python train.py --hidden_act="geglu" --router_score="sigmoid" --balance_bias=true --positions="rope" --final_lr_fraction=0.0 --batch_tokens=65536 --train_tokens=285100000
Below are experts of layer 2 (counted from 0) of a mixture-of-experts language model. Rows are named router (the router's row for the expert), down (a neuron's output weights, with its number) and show model dimensions 0-191. Each number is 128 + 32 x the weight over its row's rms, rounded and kept within 0 to 255. Numbers have three digits each.
Before each expert's rows: a language model's description of what the expert responds to. This comes from a sample of Wikipedia text that the model never trained on.

# expert 1
Description: Line breaks and sentence-final periods, especially before section headings, plus the heading marks themselves, such as ==, ===, ". and ).
router:175158129073178146129136049112139088162197178169139101109107109095091095092180088110151155097142137104192140149120095115153083194150089162143125129077135152062111124121147130128118088061177095109107129135103200067127208128150088147128115087180112166094122130139094138160160140142162100100105147087172148116148111149146099160154176145132095159112114110181096153149098173117073180149119158138165091126071159129084149156143126104126168119111110110132164068161118141148106094096098158123109138090131062097129123130146137092094104079192147082123138148135117158102185094159070170101
down0:102136106160164122112160139138050110186141107111152114143103159172163151120158121096122117180156126135130113112178108144109124125169106137170162119106143144163076171117084128101128102092159085128156199219116114184130167122134162103227103131104134109074152126067092123133133060159166108115093128091186048117170123145159156178125090116173103112143149114129157090144099144111168150138128149111166160106118128105146188096132094185137184140141138127115180115099163094113105081116116144145180117086159114119126112098126118079128085145204161091134185136135158144166126105239144122109
down1:102125117129109097110115128163064154113126162167125074121118117127123148160038111105089135096113183160132123120145116144072134133113117124128183101147137134140161206132140120078142135143166122128195136100138141111117126067112132192132111147196094125162080101115127152166193155127157170172081125109164174083193144129143152153125129073143118146123150082118147194124157154152121128207148153130138139152130123122088118222139125105097109117137147132182132162084194029134157149127074135165134139103161096117108104147162127150127144116087095184136102072107148210050132118110132082102
down2:100141112137144129123161090069103126149100129099120150143146143116101136115081095116063180151120165171105104182196037075097129169125125082115064133115168092128163162136113124128171146145130142088115124167127094163162057181161163160163089139135177117107127166116080094165164104127156070192106161147163124117137085164085102152094150114143154101098087099145175152128180135158123143169127165087133134130126171147133066114098105127176142135097105106126174090130122159129084237109079127147135153121150078119113117128146185128121074102165118172148113110105077081095069162137168162112

# expert 9
Description: Bare space tokens and leading digits 1 or 2 in tables and lists, just before numbers in years, scores, dates and totals.
router:156152136109153166083120097120132098141189193169134093115116136119070097101174098122148145105151135117197154174157057113174098168172082177183137125075153136093101147100125174090116100070138074110073124164086179092106189140192096126158121095157116161094093133125056165165149139152124111090116155131163105138164099165165105174123179131117110137129123085175118160176106155132081164130121143114151116152075157132100158147143146099130144136085131108157154078148126138190108078102112148139124141112137073077126107107165186125104057079136137099124108138135072168121178120191084138119
down0:111110118169100140121165168158101158147142108087157098120081135162165166100116137074114121137121099068136078145203066161141084105185141146135178134139162089150108175079134142117141062127143117169145156195124115149088168107147123110171134151058158108122142121088070156163119103135095165091119088163195096155131136245135148129138052090166131085153139069092130087122068175136120163107090157147112105132118127091143139132140100159126149119188161154208129146112165089159181111168179113126152113159138102138090145101111140104160126092134172139125117102114101091150133119169143092082
down1:096182142125078137149121117141096149151123108181141089155119143159135097134090086100141100103172052123064153112162108147116128135095102133155136098151097093121078137126139152104074112144188088116131154132148139127109090109118102147142142171086086135137144104100140097037206134163155146148132152137103157069167167148135133077113148132158144169128134043212209104146081166152144135190116137175116124123188168129120128147140070084125171108204116128160073173124113136162144127115138134164155105189166109184147124137158127139097131104117082162116123066127161149063134122155163061136
down2:086162123137158141104120105099114131115138142130114092175113149135123099120120116092084109135113171189165118188181052101131116148186103099119090129092109103089175120161086112114150137168162124154139130134133099125201102140140147156171144124146131141122099135058100082181175122145142140152137164118156122123128075166053070119090166115112163108113109087123188107097213139182137087132071083140123164113084135125144088089053150099153102142160137101077155055103159167157185177121119138134112167093158102131103185120096134138131111068127137167149133087090094110185081187169170137120

# expert 11
Description: Connective words and, or, but, as, so, & and colons or open brackets that join clauses or introduce quotes, like "saying that:".
router:160134098108151154129135079119156096156188145172130091095117115122067107134154077127141145091175116131161135141156056109165092163139110151176082124068170097083121135119156137129121076119129095112083098125099188103135182153153069141167102106188114133091095131175056169172180149126140088108115148090134111112100097135203087177149160161105083138126099091149092135218086171122102168124093140134180113136096164150106096171152133062105159124083089095128153078135098127152072080112091158146104146111111087070128141130170169124085098085154132101105133191106122132104162130146101149120
down0:146114123104126103124228163120104166179149146121117108090091129176130123128135152112099079130089094136153136148132137166111129111168112144133189071119167178144101160101081146122167118102131071181196137200139153185102155106061104098161141138079087077115177059083112151165072138142137174106114104135145131136149093165105128136147117082159126137097156092107146117140106119227177139103151126085123084132097091103127157140065100172066108118122184104196146090090174109143166124153100137100151095164129187137129159092112107122129109183163168131163095080155153132172132155135131108120
down1:071139166136116144133163169119093118134102142151156094097093151138109114124074134121161132095191132081148159082100107148104150132104119113147090126150124102165162133143118132079123106134188147141174137128117126131059137101099147103119118080167096077141145110136136092101213190140086106137120142113080156116158171164170140067156110117090133085107158090208108146114132160118109092181161178119126130127227082122140169157154148107063190161130093114134149080148124093141167058162073152132128153120124068084124058129157140058132137162130122176146138120127170175060133141088169089138
down2:124160136085135139067178110109170149146151153114087101151117130113093099141154078144110110161091165150142116133162093051134141156099151102125106150100208105124149157113087103087155102168155156096107119196117102162165127160117191145102178133140127135102121138093091108160195090106145097138162160161121135139155070173151102102112158110102134132081088127136120165076208115174084092183078136123147106138067144141103123075105168122106128121148173097119150027153118154124144186130100135116132183111159100126086176103090224152102108112121109178115114157130098100159103210115116107126

# expert 12
Description: Commas, periods and closing brackets ending names or clauses, frequent in species taxonomy entries, such as Pierce, 1914 or nigra, commonly.
router:189148122108167148111115063099146088173176127160117110122086078083076118121176074123139135105158148140173153177138074117154086170125127171164113129108158143091102171124139148083129089090145114138096110124123145070120207161163106144147086106179106153074102152147056135145170138139142069112134154114143135108139118150172099173136148151138068158130082086159138163183097154115097180177115153124184107158093144177109113152129148057123145154122141093143152116182104161129090058126094138138109141092130066064155123075158164109071073076137143073135109152100120153113154096172122153124
down0:079142090097175090115159173175071125158110098088160100133145133138150137130137107117100100183141097117176098155172099129105128131161098138137189071110159139116147109121118112115123075154132098135109179174167141159128139058106152123211156138119161105134207083120122212169093116123165114112091124158130112142101127122137157174140072115136105147107117125101114083166146061100127187067110128122097146089108097112136125097067136197116131111178167107168074120097210084104120094134109102118111095092147111148113114037128125074152150159140115083147175135121177130176146134188117112081
down1:070123162141134119124142171131072134147117128157151135110115204115152143151042106074123141101168130108127152120160169156095086111131150132153156116169105128083167190127180138117098087077159062120206120127124139100156135130110132158089154137147117122195085131138097134123196164145102123186104129118133146103111138153145156108097134105091128111117156062195133106163105134104103099154174152068086166126113100100096089139139168030088161107143120124111109143075144073164063111130107125156133173127143032108108086117141075113109143124111094163169115111107150145110119079156167046138
down2:143132130103175131108152100099136121154149156129152112131112167102113084092126074116108113183104152153143130161176078041125123148097151049096111149130181098108180145151109094102135142125170169101141123165108098140140146095126202171115149118150106104094140170113084117201200104126143106137141178186135129136107106152104141110138196073133143113108057101127150117084180122155069116169088146123123117135101147148134128092123169086141083137154157093115155079194149209140118223088133130135155180082151127097106163117099182126137120081116104179108155128116075126181115186152163136142

# expert 15
Description: Relative and linking words that, which, who, where, when, also, possessives his, her, its, plus apostrophes and table labels like Location, Date.
router:175154158113131121105127051102142059133209162151129127099109102134113102083153079149153130088149148114171156198153090109169121174148104161127103121084141123093116174118127137119138103107174081103100118122115164081127160106179071141103086104118087173101086170181105104135165143124123091126126163122147130101144108159198120119130149151120088156157131123144117137174106152146062152163103142132156090139083173128129128194100122058126128142111150140140167062159093167175053089096108167156091134101162081055125090116170170100100074113151116081108099159118110167111160063138117173087
down0:076126064099147126147084172128073143210110071099106121134132114183193105136134134108107085190134129107144129169182127103154107151172123102134161129093116147100126140099110149135134110150127141174142153177169155141114187120113113089160072101096077092110211068083059154176087131183136100110099133100151113121126135204167119143133115096156139147186092045128154122198134101113144172046125146083086146065173144093203142127069089189146127145143170135141149129121149138124149125115141162140124130151136120141122129093119136094164116117163176109129114073139150153121107128150141147099
down1:142161185090090150147092132145123125147088162161137064103076221134105091140061163085115152115186111136143154106103115121084104164172127132142136139123133143139120162138173088125107080158148171136186135102122140165118079116075090140136141084112092128128087090103105122109188172123092117172086157076105163111170127121088133085158055125117131102104121061133154113120102130134120143124195152135176122085135082123130142176158134125106175114094092172166130116116183121187154081091083121102138215088089083107162119169118065127114194108119151163116123152166200158097132125146151128164
down2:116171144100117107091178090089137163179158181105114115153122147113118088114157069111110086158108136155135125140199082090137105162081149108120082140110154104117174142146108096108133091154162155099119135182123142176134148137127167140140163120171115103153146124107092098178195107110154101148151167172139111160139094149133119122104154071136142109116069114123139123098229114166082034193065134121129133129069156164104140081115151134155111098177147098115178064186135167095125196126093149105124177114138123097138169088103185146149097111137091167133143144103098103161130224120136137087

# expert 4
Description: Inner letter pieces of Slavic, Lithuanian, Spanish and other foreign names, such as Vilnius' n, Navrátilová's r, Sunil's il.
router:140168112102155139124129093103135068171200132178137111137088104107071085103165103138117159128160139089124154170159098101162083178098093168173110136111144141078100166129109153086145075078194132136093123131096181094099175132139087189129121118141112162079078144168078133143165119115153122085107155116157121117126107214140117141173182126149103121127111124173111194166141202088103148180108119106150100158074125162099120150132151084134137147079144111129151101129115128124078104137105136142099135078099095067167142140178155111134085093180142119118093187127067182110198106149077131088
down0:123084093137144125110166139181083175129159077087119127133110122171153124174153133117085096162073079081160156150150119108141108126160144098119176124128134153097104137098112146117159122091130110120181189175123141145121170096099181094169159083085108096120160099069072109142128086172170136090101103110158134093135126165187102158151092152171140186168090124066151154161114130091151147102183140075123128082139127115172136147118098204111115068178189121158152136143153108140135113170110156129200102167158140094075166084161191170142106115171147118130121116125128150108059071182183108117
down1:113173220144106156098195120128096146143056116107135107117142192180127100150056108128117134072149093111158151126128102143084122165103156120159142131121151112128166180091129161081130114112209099094200114133123147113103110134143076178111105132180117133140127107138099140144184169094147166186111144126124166043103142120151177119143110105077115130137147073152140117137127099129136157171135150078081137141119042095132120167133131116112125169106119170141142139096175118105110066135079105084155152193113050132118099119169103084106083113090102153107074148137093096132133135156180067160
down2:126122141102150086083174105134142140143165195099146130151115134125165095130119063113113120141135150144105125126193083082168117157101169046140108179072137067118162155132085121083165139166168139090147135172081119143147164149117173144150188143194102127130158131124091175154217113100137126146149176140135113118163087174112156115136164086139122118088099130120122153081209102155066098182081114083111146137095148157134118061072156133165101126175153077116147081171121136127139206150097144143161177095143098111156167116110184104139096092165094154118148148141137116136135168115149154065

# expert 6
Description: Second pieces of words after prefixes or hyphens, plus year digits and plural s, such as des-er-ted, dis-en-chantment, re-est-ablish.
router:120179099097190146103113068127121105153185175156100130087143117091081069124163086095154180121138117106165130154136089102134100181171085145130112105091158163092132131148134159100126084104148100115085100122105179094114214151159125184139094071149103178112071172152106141145199169151136110121087173092175150133131140135135132152141169103116075122123099087179108172145087140122072137170102135107167113145100157131115139154104126078140154101103116113186170061196106140134113082135095149140084167124132094051159106123168192113076089098133158123112126138106139142124183120148081148081
down0:087120051083122136145221155166110176150122084064161118154103116178098119131132101097101060170155069118151122105133084098171112142171197121127195114139173132105151105078098115075117102097141064153154133192140148117130165115097168104148141085078119121116176101081096159151120105122160110118140126100178112124107113127198141150088082112186163148128127107093128119166112117140129179132170171116205133134145135132184138111073102161120163103165144162188133161142134082098153132162085089150148119129123113099073141098167106151165153122157186133126098120103143172159086093126185122136
down1:088122142163141132115135190101041111163068149114112122074107160148131067154063096108145110133139101156074114096122069111087126101153142137182110115171129168162110175106129139117124122127172099164160073092148097137052095157104137125124122112139089113153105092123150122128184145133089210152090162111097101084177171137161119087130135132100084095090148126133141116133143153144158143171170156123096134147146075137083098153128119118097147110174096072085129149073098144156124096071070149103165213146087060092103142143150080109097102104157134154109134136096130170102125127134204070178
down2:124172166097144104080137114115121139153145165139150150169112145134131119118142081111135086156107131142153125123177118058142148172083167092132075145127150102125144140140073103067165121161179139069133114189120097186160123114099178170132177139151119138103149135115112109162191097137148127155149172153107161132143067169079111104105172085167136135091114136099121133098255085114123102182066155090149087144098144161115114109109155119167117137138138078116161066184130178152183208123111129138153178093118097107139141128111220131118107133169129120132130147101105103177116182132194147097

# expert 13
Description: Single digits continuing numbers in years, dates and table cells, such as 2023 and 0:00, plus "to" in "born to" or "cricketer to".
router:182173090129156129101139065082131105154170163180134109111121138138082081110171093145130124157154135095180118140125092100189095188121115185173114114108181142032091143138156153084137115091151101113079080096098197107113168141149106128131129090138091127048107141149086134124157157116137125123100182118159138087111113157148111191158146137127108142141145101154118136188124151114072194146112155128161090140077182149133145170145123054162148160102127100141150064153099127194099102111073170147115169118117110107146098100181161128102094094169143096131126140122087189126175099167099160103
down0:108095039134147117081163158132115098139060125118156107118092099178133132136118124092079108134130089098190151164135081126136138121199165122134186119133122183139095141072108171139097083130118090163134152161114091177126153107136132091206092144092150152132151133115117125181144146144120137129076154116154122132121123160140110168112086085176144128135116094088165057133088125124130143043162112110132073078142135125139167103083094138126129133164128130162153132113162100130149084136063139136150108188159106173051150072142122175122152111170122058083105105090218110174072119171161134108
down1:076117177096106150126167152124119130150070155087093085087167174210072111147082137150140102126183096132140153108113108136071095115101137116106109170163131111091101119108150137061123122143157137085211155135083127140122130139100122145097135100129153093208132131119159102081156124089094129183084153154120143077203161154102117127103140124112156086115117058163155136116131155149140130141213176115112169150122107120124174133119158077069150125151085167158108142116143177171109121147027148117108175119146071117124135151148146145099196186112160161138128086085139131092097097101120072143
down2:128140131094142102069156081160154154171190202139162141149139132129115105144156104132125118176142140152130134120204064053141152191110142085128100141114138073143186131124124122132172075141144131103117102186140097167165138111093199168125101104150150110130111138120130102163123060129171116148151139152117151098139113142097078179135165131096126076142101133115138143115194093174094131190111128137158090130114185173151070137099216094159098140179148087080132078168147144145161158107121117135132176067147069139093169115115154144137124076160100181109123158128125077188104167120154085107